{
  "lr_router": 0.000471,
  "norm_eps": 1e-05,
  "beta1": 0.95
}
Below are experts of layer 6 (counted from 0) of a mixture-of-experts language model. Rows are named router (the router's row for the expert), up (a neuron's input weights, with its number), down (a neuron's output weights, with its number) and show model dimensions 96-191. Each number is 500 + 25 x the weight over its row's rms, rounded and kept within 0 to 999. Numbers have three digits each.
After each expert's rows: a language model's description of what the expert responds to; "comes before" lists some tokens at least twice as common just after its tokens as in all text. This comes from a sample of Wikipedia text that the model never trained on. Tokens count by the router's weight.

# expert 2
router:522476514469498525486544479495530511545511514490507483515470476526519454550517515492493500501528524523486474491429521470486485556528477479498451546491497471480550488494496496498515504533515459488492511471505530473506485484545470515438505515499438487500541492497481489506511474464485497476
up0:488514489552508498529490499503494482488515554499484527486510491547462491542472525538518528549513479513461544495476503466483482494517507510500495470525509531504504453480505553528522489521512501503520486532466573425509503459516475501488516526471483521484482533496493508515468524523485521531
down0:513499450556468523525485495501466491520497508477517579519524484494475507491468475540481463483526515527502516529494462473490496540509502487529458466519495522510529472492516516531494528509542478491502481506494543482483493504502524548511549475505478493497470506477502488448536470518441497492
up1:511493462484526516468499489503492544500530485473493464498537488512471502491493518509539520464468533468501507498539490480520488506519525466433500482536522449503505527503496472488519485509511469490513507478457563502482511537480491512508470486481449488499506494491547524499506520524450465524
down1:473457555510439503505507480490545523513509490492503471565522507443503459543484486460474475486480471525502486467535507526495552538479473502489471479517491505505477481486521466513535486436447515491483502502497464508531518477536495522457491483508535508482498510486480467483496531500497502547
up2:491496466520518493514513542492546522509493465490462490479479512456514498567513503507522501531473515491511486495478454536473524480520523506426476531491496502470473452471477508473467504487477551478495479487493496465513505501489495492470505491484461505501504482461506525494510490497507533491
down2:478505549453527517506489460464489439465514499546501500536432490506525531479492488479481494520501488483531490526477476497537489499475530554520525506455470508499485488510522501508517493499482474510474494552502517468467483510508517473521524524524521503472500501510500489484486536490500514524
up3:511493459488469450559499484506488464521488469502510498516482486486483510515446514529500571473501488517509456562458484500482509524520494485501530529489501572506499533520557508519472496532458474520505518497528517494476519462525488539466535486509498460508518488512508494565455508531486497494
down3:522516482487508534527524461523532512517487482521482519503514496513450552553495528495507510476467463505496486525542494512466494518521539508524523432476510527491476453460465524427492512471497488517485483486537471505480531500508497559527476468519479504541502518451502516490463503524497513479
up4:498514496441478521506489466488525458508490474492479511474536494496488446535482517472564443497518476510503525507504505484502521494517480471490447469530496478504514513508505480503497521498490483517469535518517535486487456478535486496453503480458519515469477486478525501471501509503507449493
down4:517492448456512506486477499456523518501507507478503530482496499529482528518479511508555509503490507507506503462473476499538479489467490497500503516515510504477493523486498502481496487443508482455484519457531494504495523527498468479495502527405469494515499492476533432484528509495464513492
up5:516528516499525524497531475466519453487504531465496524516523436512511498550537472485532518514495502494475455485464513466466494522506487490514492539495509446544461511503494491522518514483463510461504504505560546455476489489511475508536496476514482477488504512501493533520523516516514508503
down5:463522554526451508532516491524540477497448522474506478503478508528505528519500471530496537534526486461530538507504519489486597480518518513528487482486519460477520514518467497501432491521528461508525523508443508480551504528495494506502494518480454487529463498532521533571500522461494463508
up6:562513529511489488439467468503514531562523524519472503498495536517474468526509491493506485447529491499523479479526500517476497517514486501505491452475513501478515478455535521494494528508554477570520536501479545456484475497525478531516512559491500525503452469487498509478532480435484509455
down6:526526521525504469496491467529505524524512502525507482528483484513504486494521532530457515511489477515500510491522497513500539476479497451545499497486532498517540525515530492479536479488464488479529486519529480485558491501482498499464482496558495521535543515507466534492459511512502538548
up7:511473489491453481503545453523517477565463458535522443536479489538491512499447448510477486475483495484543466500483543499496530460484489506463503477474509489452507451526468479528479492537576479477490484522496504481534514557499494488522502445479527525497480501476499504513511481513499495481
down7:584523515534460460500464539482525491501545533479484487472498519516482514461491452500474559455468486448525474498544464500475500492491491531466493502513522475534513492466516516483490498495481476542531464466531440514491506504474481495496525493529496477493515502520547517490453462527479486504
up8:493516503546490530518488528522502474470485569489515529481516438525499482515472490489506516497504527523514458482471516472500496518532517532512516508468521487493552488538537502479513500451511511494517467546496484555487507521531498475470473499528526486490540493545482491520518486522493518454
down8:488476530538504511469468524497533490507448526520504507458530495473508512485483534536483556535483517499476478497531502517529526508500483539448483476515482521491501514482476534491483506470522503450498526499517467476465532468454446503513496493476483505491507523469497499539485474488487508551
Noun-forming suffixes
comes before: "s", " of", "ed", "al", ".", ","

# expert 8
router:512435455484443482501535468507517487472518528439473495502453502462488504492532472513483491511538524533471522495494549487497521509500501469552534495502500487530545474533528480482497482504515487489483491482459495463511521425526516536468512522510476540492508504493489536513505473501464537509
up0:489465487476484519515512463473537485511489492424474544523459467525520489486509522531508463470480540502504504506506533476515503525511512450538516487486524536514486475519533493486487508494485491527509496508525534499554482448521532510499492495503452488482513512485449483477514496541580485493
down0:525469504489504515451497474469497502464518493490534460532539536519520513517470514513497480515475519513456488494459482432519440465489512510496495492517465534480533523491494508464471519495514528442506522520482459489451519571521468481540502473476502492492497481482460487473510502463475512441
up1:464480470463503469442469512505510516484483514477477542519457517496491488480532514520523481490492456555503504545549490468493491479508488493540466501565514455503509504555512483494490484529483487488531521506536469525547495556512450546520539509495514470547498541467515521516484506468478509515
down1:496519501526470522445505505518460454523507458520502505516549513503533501477483487514524457487468467501505458532498511507532484464515520513467489531502525467523565523488516452516473467490470483498510495473519474496498451450491489484555545467538509526543525489508510527466526489505502460498
up2:552489511451514536484495508487506519526511479515558441495491516463523507519500480463526484589526523533510489480497493471485463492497526465503476481476517494527509506520514475492499486539507459450456524514498546488516504484490508494497524470507485480514527502502489533486491530516509542479
down2:484478493520478482512468471497527461540543515492544490440516524490504460485504497553508541513523491516516498529480498475537494531487505487525504480539515506520433443492481515532484517494490479481515512474500525533513479522475517515498492428466508498448495497539546538453509514479490477488
up3:534466519528514497477524561526506461492483510475548501484489484540461504499482489497505457502529479453499506474519483535532490517502446507489529485477500490494477504534493511502472474474448464464486576496494471530521471525509483501478478493531474516510495481536467479497528499508480496462
down3:566481509523479520502487539485471463463476509518530504513514492511520517529542524504477507480504476516499445525522482498509545477477464457517504497498529488519495495490523475505525492477547459545510522496482482494522499574496510536489484500520486495496497534494457522523508455495519499524
up4:488490515515534512473519564505508484534501478480559513483493526468512513467495506438486487512528478545454484499470490530507492458459484488518499481500507493486509519537540481555503521516525539486455508512489482512533479528462474525554515479511489484489494497495502485532464485487473466474
down4:473479503468499487480514518507496482548476507497504506515527551522461501514483509502484486479486458498471507513438534501503470493545495485485523495492498471479482501504499557496525522479508458475505436541503505511496491481531494466490496526503489522480471509496495477526519461501524466512
up5:534499462510507507512515465514484502474551450501490432485504481502487494542511524502516474502531503531468463511511540458528513487489470461476469472497477497563538472506520545522470497529517528440518523491490480493471502492513536509463507507500536478521524497512511483505475462496527467544
down5:532517501466513513464518474498500494471501541454478489517500527543521488522484466549509520449497461509526513483529507510513495503512485526512496546523476497527474518497514526519506495472518552502515538501583514481461504531498490546496523471528481507459496473499545503483468511493501505516
up6:504463497524450507517502495532537486482483489460517501536530554512536516467506439495495535483479518488515474496548524479483516489469491481501529490495514514500489453488483518512494539522498491474500496467456503504508501452489475559526501498552539507482465516511485506481476488473451541513
down6:471466565509483470499523535464500494476525535516492477510468496490499495451490476485454486491511510491477449535497487513495498489467506498507459519515548485463481485479486473544496562507494477485476477486511489498567452476496499536505493533472472459545496530485469527509482461482502506462
up7:560523517504484462478517496462499496480503475492475501458468468487458484490471490485513518500503521509491481487513512527472537504530494502484485471549496491440466500487514528484478512513506562450550488476480497471484486449531527471525522503482486519478492514490502524500493518508447529518
down7:506488465534503515527463488496456499499511537519455502524457463464499480493492528487533465485463530497517502508507467453481486522526493518528550455479546492511511473487489512480505511512475541471488499497483519512509564546488517512527462508508544461503496536511478519478513505528468474524
up8:512485500519479497535521497519494509474478441484503498509478518461569502504544514510542486533496477521533514480541477526531490488489488498465540492513528497484538468504482531498520463495535492525509479475529499483539460528527549513513488526509495479481524484481489517493482516507500551508
down8:454458492491506520527494477506512526516510468501478514488492499528529497509497503499510508530470546471516484507506489479498531483522500514494488454475563497466511478539500488482503513536487517488490482430493497489504523466507506499539478480501482507496518460516530514437516518534514456517
Mid-word "and/in" pieces
comes before: ":", "s", "ing", "ate", "ed", "o"

# expert 19
router:599482514507470515509492482490501551448516528499522534502499522465508482496461520490521476505488502541522504504485508506507525545551507524534500525542477531479480498487504477532495465514517494514453508447497534470472516483481501499479518532482519498516516489522502498527508512488481542500
up0:509514512496478474444522488487541526552498507539525476519526533466499506500511511496527523486529524527506460476478463501513507473493453471553477535504490522513535486460570520481495512483502464520492515502555508474490523504501453491522473528494529534470487519471480507481475496473500501459
down0:487505484542464470468474480476485520499489508465453427503487494487482507495511503523527511479496463499517547491502497534520529471487512521498451510485503503540493534490478506532511471496500533495500510483500517479519497490508443460485482532499534489509519511476454468519508522493505529463
up1:570518467528504492524497482485500511477522467511504494485471505503526508489465510515508506499501558490495532503464537492497500445496479473517461515485512527501460505482473533507493517511496467500490553512464515498458522496481523493529512486549529504479465489542492503506479542540465522511
down1:451488511469492501511475543536517489495486486484488500446510454472511518542512506477478485451505512532517512499447505523487480486492439467481487496492534461475499514491493492499479494514483504513450515527482517456480518481449471537501498499479511535509472456512553521472550491521495509494
up2:506501530530484482481514464490496492489480530468515484499540484476467483483506542529550509528517496489504549498461525464467501501506512524520481501567464535486464475493492486493527497523491494502469468476482541493526492498493523489520533498483512496500469531491486472510533504512535493476
down2:526470523494496473480541496472477455542526499534461504474494539483525501509540523474462493501472507483527509465526446498469454471487529450474518551481527460529495529480493517487495506507494517555503503480476482489490487501525491491486453534515474449479502485514484481484484460488526555467
up3:511525524500523493501515483513486519464483525485472544485482528498490523508482478506527474494538526500493518471466456466497463504501525485518497494527526474490545494536450475498534464477537509516464476542496470473492486506515478501477511533525491512527477503490502406498480517518497468452
down3:502505502491523463506483515459509495474529501504474516484473528482542518511503493489518499470510498472515513489497480509520525460476523521496495494483495510473484482534512485538447478478496423541494464506486490534491513512516495483491472519560541456495563469511513470491516480533539543506
up4:539481493538528510512522496483515478506500508499469519508509471538489508503468472532475465504521523496494473516473565477509500503544504497457471502512538537469500529487478485542452508506480516519515494547526516533491523518463449506539503535492486524525525473504493484514478437516475486550
down4:536529506453512483490483486478499488490471539513504514524501472468463478531503493490471510482542501476538494528531484483452510481486524525495510481511521524500494487503538445498473474531487516525497502476518495483518523496501549525516505511528524537470488518458493498501501455531514529482
up5:462484449513543519485514488459479514449525552461495484510476514492492460502492498494523508512493522487495521514509535465518485479493472514479499508469520520497546493532535510507474487552486536517492502518523541443523562537489456518491530491507501486494506511485475534529480477519500465496
down5:553484436482487490509496507462485505484489577541483481523495526464488473536520520481490513457491479501505485454510530498484500514522502522499495495476488489474522512489480471519516526470506481503517531489490491513487543530508493465511503532462500495448511528532513493530472487478479471481
up6:491506498480560476496458535509470520493440497460517474483517485516524502454507538490493493515497509504494496509443489478504496469525498565514455507505521506521530491498506471502545531513503490484498515495502500463501513503519471455496537492506502490554482487542484519453502475469477480527
down6:459551478531482539498493520493555521497487511510553477504449505488466458536495493550470507480469510497458472507467487548493508470539475528457495483533478509486502499474498536531500507492504467477533461505519487481478479514472480499526513524504500458465538479508519523495494562515500483477
up7:526516520536464525516504492471510508482484471503485490537502488534547482486482489508503497496500466501481500520557503522503522557481528479533451521479505484504470484480478481534500500519515529454514548469466520488443478501510503502517466524534500527535514449546477488460496491462518512488
down7:513518514468542521470506534468488500495465512520517487499522489496499460537514485504519554525468507522456497500488468527501471445487491467481462471519456495503528472503512459515490489476495495495508451499537464465503509481487464483495504509498516517508483515499535515538503471507526535483
up8:485535519470529547497516493508443498526475493485494463497500526510479499480494475497497514499487510503480498476495465474503524500506506471475519511453532497528488494468509490496504508480455504523454501491496547475519486477488482466502542507491512495486524472478542507525514473535525520517
down8:487511493532510473454473499502510493523558539480511519492485530466513547507515517489522529536507544519520512541501474483500483488490524454532513494448493526499494465477538476457530479519502523483522467488513512489505553457456529514480480517514515483491480461507525502489482513517490529484
Prepositions and relative words
comes before: " the", " a", " ", " he", " be", " his"

# expert 10
router:528473506492504530506509497534511512521512479507490519495508519506558508539507518468483466547499519568496449440505496480517546512514517469555516525475512466507500488501512453494503488571503535526496463500494482531479456480555514489485485523494497544488491485482472467548519500492520514504
up0:525523522555525481490474522473494481475464492472467505526467481520486492519467515493475538526509455484467458523510542483479502523487503517521467468524517505520488529466480539513492494547529509466548511500475490520521496485541536475508497484473478559478515521511492471506470500495491516475
down0:489471468504491531500487468519516523498428440475519508497520461486465468527513497474470514491493499487495478472517547481484511512464449523461517528523498527490532474542544493497527481484483509497470527534488481536519448500502492502530526499525511487489477473522500517503502517513514537474
up1:508503493489532518480483490474500498462500540543472531489445508465497517504552502498509521476485512526507448475498528546488497507530454505497463476506552497505524505514511485525483469495484486520528479491495481510506491460487558503468551557478499497475507462497491456514492476482476488499
down1:538474495461447536519493521485459507519478528492537497510563465488485502514490522486502509438523502508492528501500456504477535517514557510500514502497481484505452503503506486444558481527508524534486502491480551470493491547510445534492571489489494506511503479481473514490503441476490526511
up2:460518538500535497517455487541502519469506508500452464490485465506510489502509533504499476554512550506485513538466514496498523474485475509482523484508516479511521502470488501510478447477525500522466495520455489513477546491500518482478468485480526525522528552503453532535458503502516562523
down2:531523516502541507529475474507465490522512488531467517528469483520515491548551490471539472510508493524481519493488544501501509531472495489514486539454493515505497481477513511504479498504527457484530511456491499572510536472478535489468498505497492475472536466507548531504537525486499536500
up3:519514495499487503496488483509524485506458542490495511508510525535536493472488497475463536460521499503520516519486538525462504493504488494544543494535497512508489463521500491506461455515511508461456483521530489524515496478534484515533507519503518509500518448472535505506502575506471482476
down3:503512524474483515440474529540498424479524487525499565467483461503480496458484464506483473462529472508489497527488475511512520519495483509532520470471499477522526448504542479513509476528548490493460505504494466552474483532528488525494553479468462488501475502510483452471501526511520490520
up4:492497503557509482495448527495483516525499558515464470513574489497498537522469516506487517536486526519503475418505502497539510515490486482491534506503495444507506455495502526484478484533513480482485531479531491510434507526493548495466478521510527524535506536528524531546500483505471483463
down4:524533460487540538511508507508472502465511468471525506471503467493469474516521510493474506536509502497522514519479479445534549472498505497491501528512489470513526556499462512530504489509500534503487445529479530522505491495494509478558529473542473496483504496513499469520492498503494514550
up5:520498537499543509506515525526503512462509468467497466441490488467460496538474495509528471487514501505484473488482553500542477513516526506544545552478535484497498486520495503502546488533526507531549513542477453514496517530498486503479497494483508523544466487512493450498503491451512464499
down5:498535505505531529465503514539528475493503515497504491506534471541537487531508475496494544508497470495515514481532495532479505527471528518526551489425504487554485528525539521487477471489482526531487478522466512524529477464508452503518468549493491499503544497548479457501495478484511509498
up6:475467530498471555534479486527492532455511501513515524539491532471528494523515547464487514499519498527506499493534480483547508509469489460487447541493468531499526467540492549494491499516504500466525489502480498557496480495464498469498473493527488516525512495492485477512459532536472537538
down6:506492503481530543529506506484485472492496508470515449489485543506513490473517525482533507536494504443464476510492503479491496520458474498481526529463497508494534477475488492482490504553485479463463515484454445463511511506514494523527520512467536475519470507559438494480504505560480498512
up7:503499511493500522498510458470524510476459471541531480467534514478524503489491440467463544525508486517505485510517491474503537455450473515479525513459515460498515492476478529513538488502529474480490471469489527541443528524490487500495483509506501501466508522539509489513572494534520534462
down7:492496492470493512526504545475529471481478480469483472515495455499519498490501513505504466484485521489473480511481519490452492490473477512486501545520492501490493482496506496471503502475546451525519519513494548518452506454496534542522531479498478513522508502509493508466500506513482507510
up8:514528508487474505503477477497512458507499466506523474512531505485534513457509539517508556477459512499504481493525513521525554520452488496536523555490515531499528508506486504481504488498500467520491467468458513528466469486521507511484447480482510538488507512451490465523502536526555520482
down8:490526476479490484553488503493503510498536493474503513478489468493542485528505476530516509481481493498537512492527500506488510590496525499475484482469517462527461465476494459478500497509529450475467514495515544464515449469477522480535511471519511516521514527530515533493503428498502467493
Apostrophes and copular words
comes before: "s", " a", " 19", " an", "born", "aged"

# expert 0
router:533502426510481572530499479527505489509484480516481456482488519508495517518532447500491493477500504545476458493491532470489526469519501531491510493473467478509533482491504506498452515494474475490470541494481490480479494449541524540509469521486468550523489476534479504506521542466514514475
up0:548473506501541487512429490522525531495510480533516553498503471452478526509529499488494532503470495452475516509510538496484502481466506540495529543514451500465498526483478510480493543445488493468468501488499459507476464508505534518528519547499483550507471504496494451537490506485457480509
down0:481454517462535505476513481556451482467481449497528518488508522485480456503531482514475516474525529470479536521521493500490467499482499509548470536525539422519515503492506494487481519512471480529508483536475503473512479501506473465499430482491515433497499511494522496488452485493480537466
up1:472521486494506509547533546484489484494487499446536526507509507520490518505506493475521479500510461513503503512484445476497492472535512505576424494502515475473511463477553517507459474489457470480484507488527487519521524504500507473465491520518497522484476446537443479483482512471507496530
down1:490548529492480448533523460487488569479530519479448514507488520478470471476452511464489527511551478460495506520512491493515519492494491515529537524477517479484535517508520463517462527478518523513463508480534492490491501497529477473512441459501545481497515481505499512475514545485504524504
up2:454509493500512518524519509496535529497506480510531483490486483450567530518495501519513543503508484555544473500495530517509457549441510493512474516523510470546439486511519495487495524478523463537502497501548499510526477500504493473514549529494448469539497466476499466519552507467504485500
down2:523473525503523528466484473500522512501506506505533477467475549506474499517514500525488493530506504491507502515475483497489521496523479486462473509509501534522479509481524463526490515455492468560523509501525478525483474488460474531501544509477459524518478460476521466511502451507485489484
up3:504500484531492528503542526515490516500509487484506486521476516480481550510467515470482503506521557533524492519487472499520479500492524483478493488498491550521543525498539498499521494507471458529502483493492445465476536522550516520556521507519506502474497508508446504500532504420463491457
down3:518493494507520465472475508500477480523533537533504512500481493515502532488498510514490466535502476480488469518465535505498510468474499479512502472545501524491477478546503538489528525491479527501476508509527491520511471472551522483506453516486504488447497502474498463448494457525504514494
up4:478464479494503524487521478529494488468533481517507561503502479542483458524485549447525454464513533530516492538533545478508490486442483456476492534495501512474461490524495529511472461501473519514506544533497513523529489454507474525544482496501510516521484535502466477524525528499488518463
down4:515496469501529536458476506489510462474523545507513506501521476504519536534493512514557527523499503522521529514496477517527540518460476522503465486505474493526463520545495484492448484486501525485526535500476514484464474492480512495484531528455502504484501511481516479525503484491510483455
up5:520544459553425484489523469496514491509441509514520503526498503520505467514514485457492524491532513480460456470505518447456526476464462499482557523525514537541495487503507473510512500503475484512530509503538483491513484507514509512497536515532529471532500509450542490483514499519531467493
down5:504527507512518480529513477544600462537511547509560500517489503517482466549521530495559507439477543491503526468491510508513480504488502498466475485494523496463525499522505524490554487497505504529519484502515464500523484469537529533471484501510485479515540519509461514486473521502455490478
up6:477434518503508485549499541506507523503513512542489485491513520482497462503569522473495483536522456526491503499472490463496554505487558544456487522510493528517494479498528505492504495557487508503483493526511533484496471482491509514517521469537500531482465576517495485486509527485507522469
down6:505495483471501477487487475483496500468499494467534517483525486498504493506560484506511525517498456472554521477496440485522514556490543484525503457512521486508548502474515466512490489526544508539514530506483479508530523502542501522504471511495484497483534516495473527523484498490538482512
up7:503513457521482516465524488520452488496481512476469513524508501526532478480477492534496490474502506500485500535489506448509511510533557493515501489465532486533522491479501466470492490532523473471511496481519525521505529463525528522502478478500515516507531490512489481477551432490497473487
down7:542493519483512484481495510519447536500474534497519507485506504500501475491541526547469481491504461504505451499500500525502486534483500464527495467482524518528493473530463537490500528515513506497500489492465474455455511504464511509533513483469488466536454516508502459504539530486428482495
up8:516488494513530499485487477511514529532520493503507468528513489446516457481536480496499472496458530497507492440456511508419489480457483491498493488490467465476511478495466514516516505502495490505486523510475492498521506487507516481492543498494496513522507496537507474488518524466482494497
down8:439493521521487475441449528491486521486515477507499505501489512481513462485487503531504467515500496533456476498498518520467504515488491503540491502527531505478483541470535513481492471493514508475498469515522474485488502457493541494509486494466511493512484527482508502520477490507524480518
Sports team vocabulary
comes before: "ed", " of", " to", " in", ".", "ing"

# expert 4
router:482509513462489508499517498503538512452495525491520499462448518469469489490472534486521491502528514516479488479510491527502502518511495537524488534481476515474540463484515477465510498506497550518476501491502492511499491482563491456502494499492496477535559520521500493533501480472516496463
up0:451522481469465551468534505492499514503491515485502487509479557512486532499504509555483520467521518510496453509496512476564536524465487490505466491470520460482489503487500432500518516509524502510506517527486533520496544489475473527466521501483484503506478477476453479474455519451514490470
down0:501505483509459522567515518498503494536494474518470500539518493490562473478515515438492526518481510550516500479501485520502476456547481475506491500529506509500516510488476522491514526522529519520477478521489475506508452511502483528505528504453480499520484464509530527500489481484556484562
up1:490475528447517486507478523486512501517522466481477475505479485523480463489503489556534442470497481492488520454560494502511529471512521541556494473441516487555490456501520488477498518498489566493511515492499482482482505518488488521497494504509519533505473533512504507537481479543512496503
down1:465489440502491493510502499526542534465486506506537479467498477523440522527531487530493490500491507499463486503537491524489545467479492489502530495515535534460503502517529480454484507497502472442518507526515515537458462473498467512567519554507518499461471481521496501503514520509485491478
up2:484459498518521508490539503496473488481509530529517529507435479449461496474503480488518519512515486520474502507483499479477495521545574449463553477484524535519508514505504500507478514501484491489487486453432479536517534472533518501542524500489516500550499520500517489529480472500503530437
down2:501497461534494508512481508524532457506489514503437498510465511465502535575472446506518487511502512451512504498534493496483499483516490517523456478471488500509495542523531527528518485478546493468511494515507437551499525500514475508496466479489426499473526522535528535470463541539480508524
up3:515523549477490501497525475511445488480502499516559514500526468498565519518509522496536489586503527525500477511542504478509518515538536522491538535497509471502545461487530534476525525482491483472486498477519497491515524491528501457513515514486528460533509553484520483496455496496485459487
down3:481508486532466499517504487499514522504478483510494453487484452519527487543491514511467485468478482464530490490490528529518495472487482478506538514509498496450509526485495490503505501486509503499507480472513506513513446488481542485479525503530503490499511477519481479539526518539482514539
up4:472499509523491497491539491496504473498555483539506537475526461525514478540493468488505530517498458487470490478498477422510550514480477505515491474523495527512501472476513518458496537500479472492497482495496472562474501482522462493491471508495487490489479497472480492506531524493488475460
down4:500490535527478466522522522474464506544500522514484530495507514527489498492472493520487493513544452501480502471497457458525482532504507504464519487488525449537483506470458462444478518517493545508473504507474516497487483479561505509478510489498523502497531517456521500515492527489466497511
up5:499507520497530496457505447493511464468473504511505511491480468510485566484486509483515485491497491471512458464473512497515463517535506520496493512520491482470518499527503522471490505473442507504473502520492473476499552524519481506496489485512495447497512530498475487521471482533570507491
down5:531505519499443522490486519454496531491509477472521500490582496460524492489472527478511528524534525465498514479536501506506526514501507515455514467510501535483473485518497479506493492488499490503467513483530529501464446531534480506477500484500483511517519463469472493441539479482501474504
up6:502499495485534514470540469493489453505505473524500508458484504531473446474472539465503488461515476523486506487490514509516500519538511491479466523516526571491499474478484469476504496509500495492501485525502533508531490503520500510476487557508484452509497505560508507489478472518468484509
down6:493513468510498545460510508511546499487548503513509484507475532492518503518499533530521530522478553511471507467524466518519520464520493486484509492513475489483489492479461487480439507501472507523486524500498512466501541521498465449481493505498463500477469499491496508494493543456481499500
up7:458470489512519514537490499434497540525513560512487467466514501525469491524507544489483528492524468494547520472474515493500538484474489478496484514519443537478496443439494509488540528464512508475498494509512452525498467520498491480484529510506508486537494515482513492496468507507517529530
down7:493504514478479481493506518532506451473500507485518485492467521543497458495517516465494488509443523465492440534517480510555492491499518528432496528488535546542526504468478488544505482490488518521516522488479491516475476547502520510485478507512494501489512493513509494465455503472499488470
up8:490510485482453453502470539473556518480485521469515507484486496502511436478428562466487517497527527498458522482512518487508465529501515470469482501496529492488550505490479517480513483492504476491492464495485480519482485501498499487520484484464504510511503480546477488516500543512487536511
down8:510509515475460475455478525469499539510508501530508520452501471496489504516501489521459506459501480491466476493477519529493483479506521481512483521438531468492527529482514501546487491456522570502531479533491520455448512499482493507469501467527484518535492519436495466504497539468458533496
Mid-word fragments like el, id
comes before: "ing", "ed", "ment", "ence", "d", "ent"

# expert 28
router:505502474504483481521513517521468510482484519454561536554507452534483439514504530495544500507477522527487488499416505472496494516530500500511523506485513475482496482486471525490505502518498479502499495487482501497487492511520500520495517482455457503510523495526478478491488462466458514483
up0:515487475478497537492489499503528491499473527496502496537530484450471468466465504456448483493520529538499521484506507494464493440526498513468476473513486510508523514548490509488507473460522466501519486495452526504498509526496547481470521496497514541513455489521464514502507496475510484527
down0:512467498514527483516517480474491483479482495462532492479477497469465461459545502531552517486490485488517528510445454508517480519476493500470530478524524471523499484509483479509498481509503514521483514530462475519482504534537502516521487479456475464528508514496460532495521480479487494493
up1:526537497527464495492449485484515521557479501478497463508513478474495504487501495514501482492458532498482524526482484528536472510532531465549493471454538534508528477501481493495513486487511496494510508485472491543500481481526469498488470500521487489502545496487475514517526505523521521479
down1:520446504521468489558497499527502499537500477535430480497489582489483521542508483512500510490472565507513476554489472507491511494481505537527487433478554456535475504556487485526555508500505512481518518454443476543496496523480484531535478518486507513471484520483479497540469497504505507510
up2:483478539499483501455482466555482524516505495491470470465508491498490522453535499503514494498457499515525463520469490555482496498497465518503470469527475524483523489504488512515499462536454523505503534447485481528481482483508484507538536507454493495531493500541469520476494458469485507494
down2:517456498535486551498476534487499499506438534533494491452502495502514490475480506496463543515490469441468484496501516481496526480507492511476458476512490463508450517546477480514523451482493493510503509525556516476551505507517485458474515528530526469523482560495489511523489551467525465484
up3:502478532463478534479485505489479535521504519490529496524523484434479474508465469460494500461476483492442483485505512489518474505517522503497495506540507519523489511453491560491471494495469502477516514518463492554479512473504498487513480501529472526521521460474482469503500471509447464497
down3:489477477508507509540511513497498498479479509498555550486490534506514472449514506472506458570492500516519508511530466461460458504509475478483507446548497486526499505474509517502489520525493519513511507478507455477509492533507513546514518531462474503509527459514517518475480499464479551510
up4:487506496478449502497462459520465499492475505494548492500461498482525520497450491511552457503499497535502447496557464469498451488499508464516518506552529499496502506510502526474502514518475485491474480467522476518497518496506507514512480466482472487478517483523480493512543435493513502514
down4:507457468508517502537438543513518491474501498459477466499576510532519546509501505516487512507541538501552521526495536528446482517498467536507480512512518480516516510500509526485458519497507465513505495457484507500444512545519512519507490484495473479506482495531493533496509501550506539491
up5:478504533497489463490571497498501486506464502479518522512508464503472479504504538534536519509514493487523410523482493498520496477503534497497489528507527451490527512499470515531480476513504542446495561500512503513489500491466517537488459489474515544466456533474513527498472547505522547498
down5:523500483524509487504503503510526485481515488519547477523496460512533545508523475501495490510493487494502529489489521457493510543537500508471487501527520521487507513486499478483484469500513507523502525492541469558477535508524510497472494451507517489528548478528520486534502498508550488476
up6:523465541500508521504510504508511497494520537503484510505496504460488546484545513488496512483562508512505521532533475462523486495507502499513483468509488475526541505488530479496511467515445513506485455490526541488484492535564529516534477550516504525476465475515498466500507467468482504510
down6:536449467500498500541488539533497498517478530551454486541528483494517480517477485564498504520494507521505478515499457496521505531527489518498522544520493502484497492529493488488511491468540492521509556503499495480498506508499487501560492511507543515449515497500495506542521503490503500482
up7:508537484510458480500485484510495515558546459509523545514507492493530491524484536508526493518489473561473502542487506546514554483516540498517516532496523514508522522486495472510530499490485492510499515514479506478478515485489483522493464504539521553489496510468487476508490511440520505489
down7:476477518499481516528507525567527491484498471468522512521522557485505522507506497469525468508519480470498474480522504506464502528500471539491478472449451510458521471542478525436548468487484518456550469535486487517500515440475509473501520455531501505496500510478507500543495512462502528509
up8:488487505478499518476465518537514461500522492466443503543483501489505475513488473485494483523512465516570523517483477455491463464521498512532516458450510480516503474493476523476486469503512458488461478501507477488522507497522505488511480478521445503515481483487495466486483457530497495507
down8:488468470488506500525496519518475522537490502518557506499471502480504510509506493478536476519494502520454482469479488506448521522488515526455498465532489580518530515455563505510482474474476489459515527487498515524487477504487506488493511522489474509486534496470510558515549493498486499463
Plural and Latin endings
comes before: ",", ".", " of", " and", " in", ":"